Weights of a small mixture-of-experts language model, trained from scratch on English Wikipedia.
Size: 12 layers, width 256.
Training: a variant of Adam for the experts, 4012 steps.
Below are experts of layer 5 (counted from 0) of a mixture-of-experts language model. Rows are named router (the router's row for the expert), down (a neuron's output weights, with its number) and show model dimensions 0-255. Each number is 128 + 32 x the weight over its row's rms, rounded and kept within 0 to 255.
Before each expert's rows: "raises" lists some tokens whose logits its average output raises strongly, later layers aside. This comes from a sample of Wikipedia text that the model never trained on.

# expert 46
raises: "\"", "th", "s", " and"
router [150 136 120  91 102 105 162  81 143 145  70  77 149  82 145 191 152 149 176 153 131 112 167 137 134 114 129 144 115 171  86 119 118  66 113 137 133 138 128 138  87 115  83 149 183 153 175 172 163  48 131  78  89 102 117 121 107 150  61 151 143 162 120 147 129 112 133  89  95 111 143  81 120 177 145 113 148 126 131 160 138 168 146  47 144  86 148 112 101  93 151  93 161  89  94 134  96 149 130 170 137 131  63 137 221 156 181 165 177 101 119 179  98  88 113 162 145 166 182  99 186 136 135 104  98 143 102 152  69 125 140 114 140  65  60 101 123 111 165  66 140 136  76 159 180 138  98 110  62 140 112 126 101 147 134 157 158  59  95 142  79 150 151 146 133 136 162 112 206 127 125 159 147 143 124 162 137 206  95  98 114  70 137  88  87 123 107 115 108 147  68  96 134 129 145 155 131 168 128  64 101 155 103 151 175 149  96  88  98 102 167 125 133 132 165 137 108 101 121 111 124 131 109 134 101 176 118 106 144 170 126 141 181 163 124 132  96 177 130 111  84 110 127 112 138  75 132  99 128 140 134 186 171 144 172 136]
down0 [143 134 194 114 113 178 119 190 148 184 129  90 192 105 126 156 101 166 138 150 136 141  63 135 160 122 104  61 114 159 197  99 158 169 123 102 102 148 159 145 109 127 107 145 150 140 114 149 106 113 124  88 137 159  84 128 149 151 167 148 135 171 106 119 117  76 129 157  48 136 108 120 112 186 156 108 133  58 130 147 112  82 135 142  72 144 116 104 164 126 199 142 144 151 170 151 156 113 167  87 135 122 119 129 184 128 145 168  80 158 103  72 142  85 153 137  48  86 198 148  59 101  90 169  75  71 109 122 104 128 111 168 127 115 145 152 147  80 139 126 140 133 155 148 105 103 106 116  79 118 150  99 191 138 119 147 177  96 169 112 117 110 144 119 146 144 114  81 119 165 123 163 132  96 153  70 122 127 154 104 114 116  99  77 137  49 104 159 183  99 108 122 131 139 119 138 174 120 172 143 101 101  96 115 152 127 101 122  80 153 159 125 122  85  96 145  86 148  99 142  96 115 172 152 168 134 132 115  47  55  89 129 178  48 128  89 120 105 116 180 114 120 135 142 100 145 115  66 160  70 137 124 148 153 164  99]
down1 [100  90 128  79 117 177  98 125 211 100 145  95 182 119 152 149  99 135  87 165 115 152 110 135 194 119 140 148 130 129 144 136 143  93 146 155 101 134 160 195 136  74 134 109 209 102 123 116 147 135 121  77 114 120 160 115 122  84 121 174 140 131  94 150 153 130 155 143 138 120 122 143 141 151 104  75 129 157 180  71 118 115 145 126 102 182 168 172 115 118 130 101  81 134 113  80  94  87 104 142 158 170 158 121  91 150  99 132 119  87 106  89 141 128 103 155 129 147 171  99 186 134 131 129 134 148 146 146 164 119 110 115  90  88 114 137 133 153 241 147 132 106 157 133 143 108 156 106 198 168 146 150 127 163  73 148 118 121 141 113 142 125 158 133 200 166 115  90 128 135 114 121 172 104 127 109 126 126 145 127 104 175 170 157 106 141  86 133  96 134  99 117 178 123 156 126 107 121 134 123 143 129   5 144  94 107 126 131 171 153 118 134 137 135 172 136 129 167 152 172 145 137 125 165 182 183 203 126 134 166 147  87 159  95 176 166 106 255 132 134 102 146 124  99 137  84 138 167 146 181 129 116 163 114 108 116]
down2 [ 89 164 103 168 118 122 121 163 113 126 178 114  97 151 142 133 182  99 199 130 144 114 111 167  55 148 116 166 119 132 166 113 107 114 153 189 101 185 110 140 122 115 111  76 126  88  85 209 113  59 125  73 128 102 167 146 171 175  62 102 121 189 121 151 167 170 126 108 191 121  92 130  93 102 112 171 161 148 140 139  85  93  94 110  92  80 157 129 147 142  93 120 117 114  76 121 121 132 149 132  43 116  73  95 172 142 140  85  75 107 118 131 118 139 114  73 133  83 124 178 107 118 127 119 118  75 132 127 121  97 125 166 109 127 130 141  98 173 147 168 112 145 193 105 149 154 118 146  78 141 128  78 165 140 118 181 113 163 108 173 119 151 120 139 183 123 118 152 119 147  74  80 158 103 111 148 152 123 127 101 101 144  78  78 188 129 108 106 152 143 155 110 140 121 153 138 147 160 143  49 155 102 155 180 199 108 152 139 111 106 144 129 140 140 154 149  42 103 119 121 186  99 137  92 131 131 124 118 123 136 146 151  94 101  58 130 168 105  85  96 128 137 121 152 173 101 171  96 115 148 133 128  51 195 188 135]
down3 [136 188 124 136 149 139 103 105 140  96 106 109 116 110 104 103 131 115 134 100 126 135 130  77 138 124 155  92 148 117 132 127 143 132 105 101 206 126 122 110 133  69  85 137 147  94 191  75 104 116 160 133 152 115 117  73 154 147 161  76 162 148  94 154 100 157  41 143  75 122 146 108 190  81 113 162 123 126 121 144 128 145 110  54 169 128  97 109 182 184 126 118 115 111  61 148 138 138 103 131 146 145 130  70 134 151 100 183 154 141 192 121 116  71 159 152 121  97 139 149  94 140  87  74 186 155 109 187 173 126 129 153  97 111  84 151 135 120 136 100 142 134 133 190 145  49 138 132 111 102  79 128  92 111 141  69 141 152  97 114 140  97 123 111  84 131 125 118 143 130 183 124  88 124  84  95 126 133  88  97 174 127 127 150 130 161  97 100 141  79  71  33 141  76 120 129 162 175 198  93 170 149 144 110 145 162 165 175  78  87 120 163 110 113  99 127 167 138 162 153 146 106 127 154 135  81 135 124 156  75 165 113  92 158 185 127 101 255 114  60 134 105 155 119 149 109 116 136 138 136 151 135  95 125 161 117]
down4 [111  90 119 136 107 157 115  90 178 171 144  78 145 137 116 153 123 140 122 154 151 112 143 137 108 151 116 130  85 131 176 192 141 111 149 179  97 132 119 153 107 124 139  80  54  79  99 140 109  57 189 126 147 109 134 148 140 155 134 139  87 139  86 151 134 166 112 106 166 167 102 120 116 187 101 163  85  76  28 151  74 175  82  93 103 153 161 153  81 128 183 118 155 108 100 127  94 107 103 160 140 148 160 150  83 112 104  93 118 104 166 131 147 180 155  17 127 118 140 123 117 107 138 164 150 140 129 170  81 134 138 160 142  88 149 142 124 115  90 199 154 158 162 137 126 181  63 135 167 162 115 132 107 125  66 100 143 147 169 128  93 153 127 140 112  79  78  95 111 136 100  94 117  82  80 126 115  62 112 139 128 119 160  98 113 136 107 103 130 145 102 130 140 100 139 135 172  65  71 116 141 112 103 133  78 181 151 133  69  88 103 169  94 146 131 137 101 148 144 185  88 110 138 158 147 107 126 146  99 176  93 113 124 143  94 116 138  66  94 105 124 159  88 113  79 147 117 136  85 167 144 164 151  32  91 179]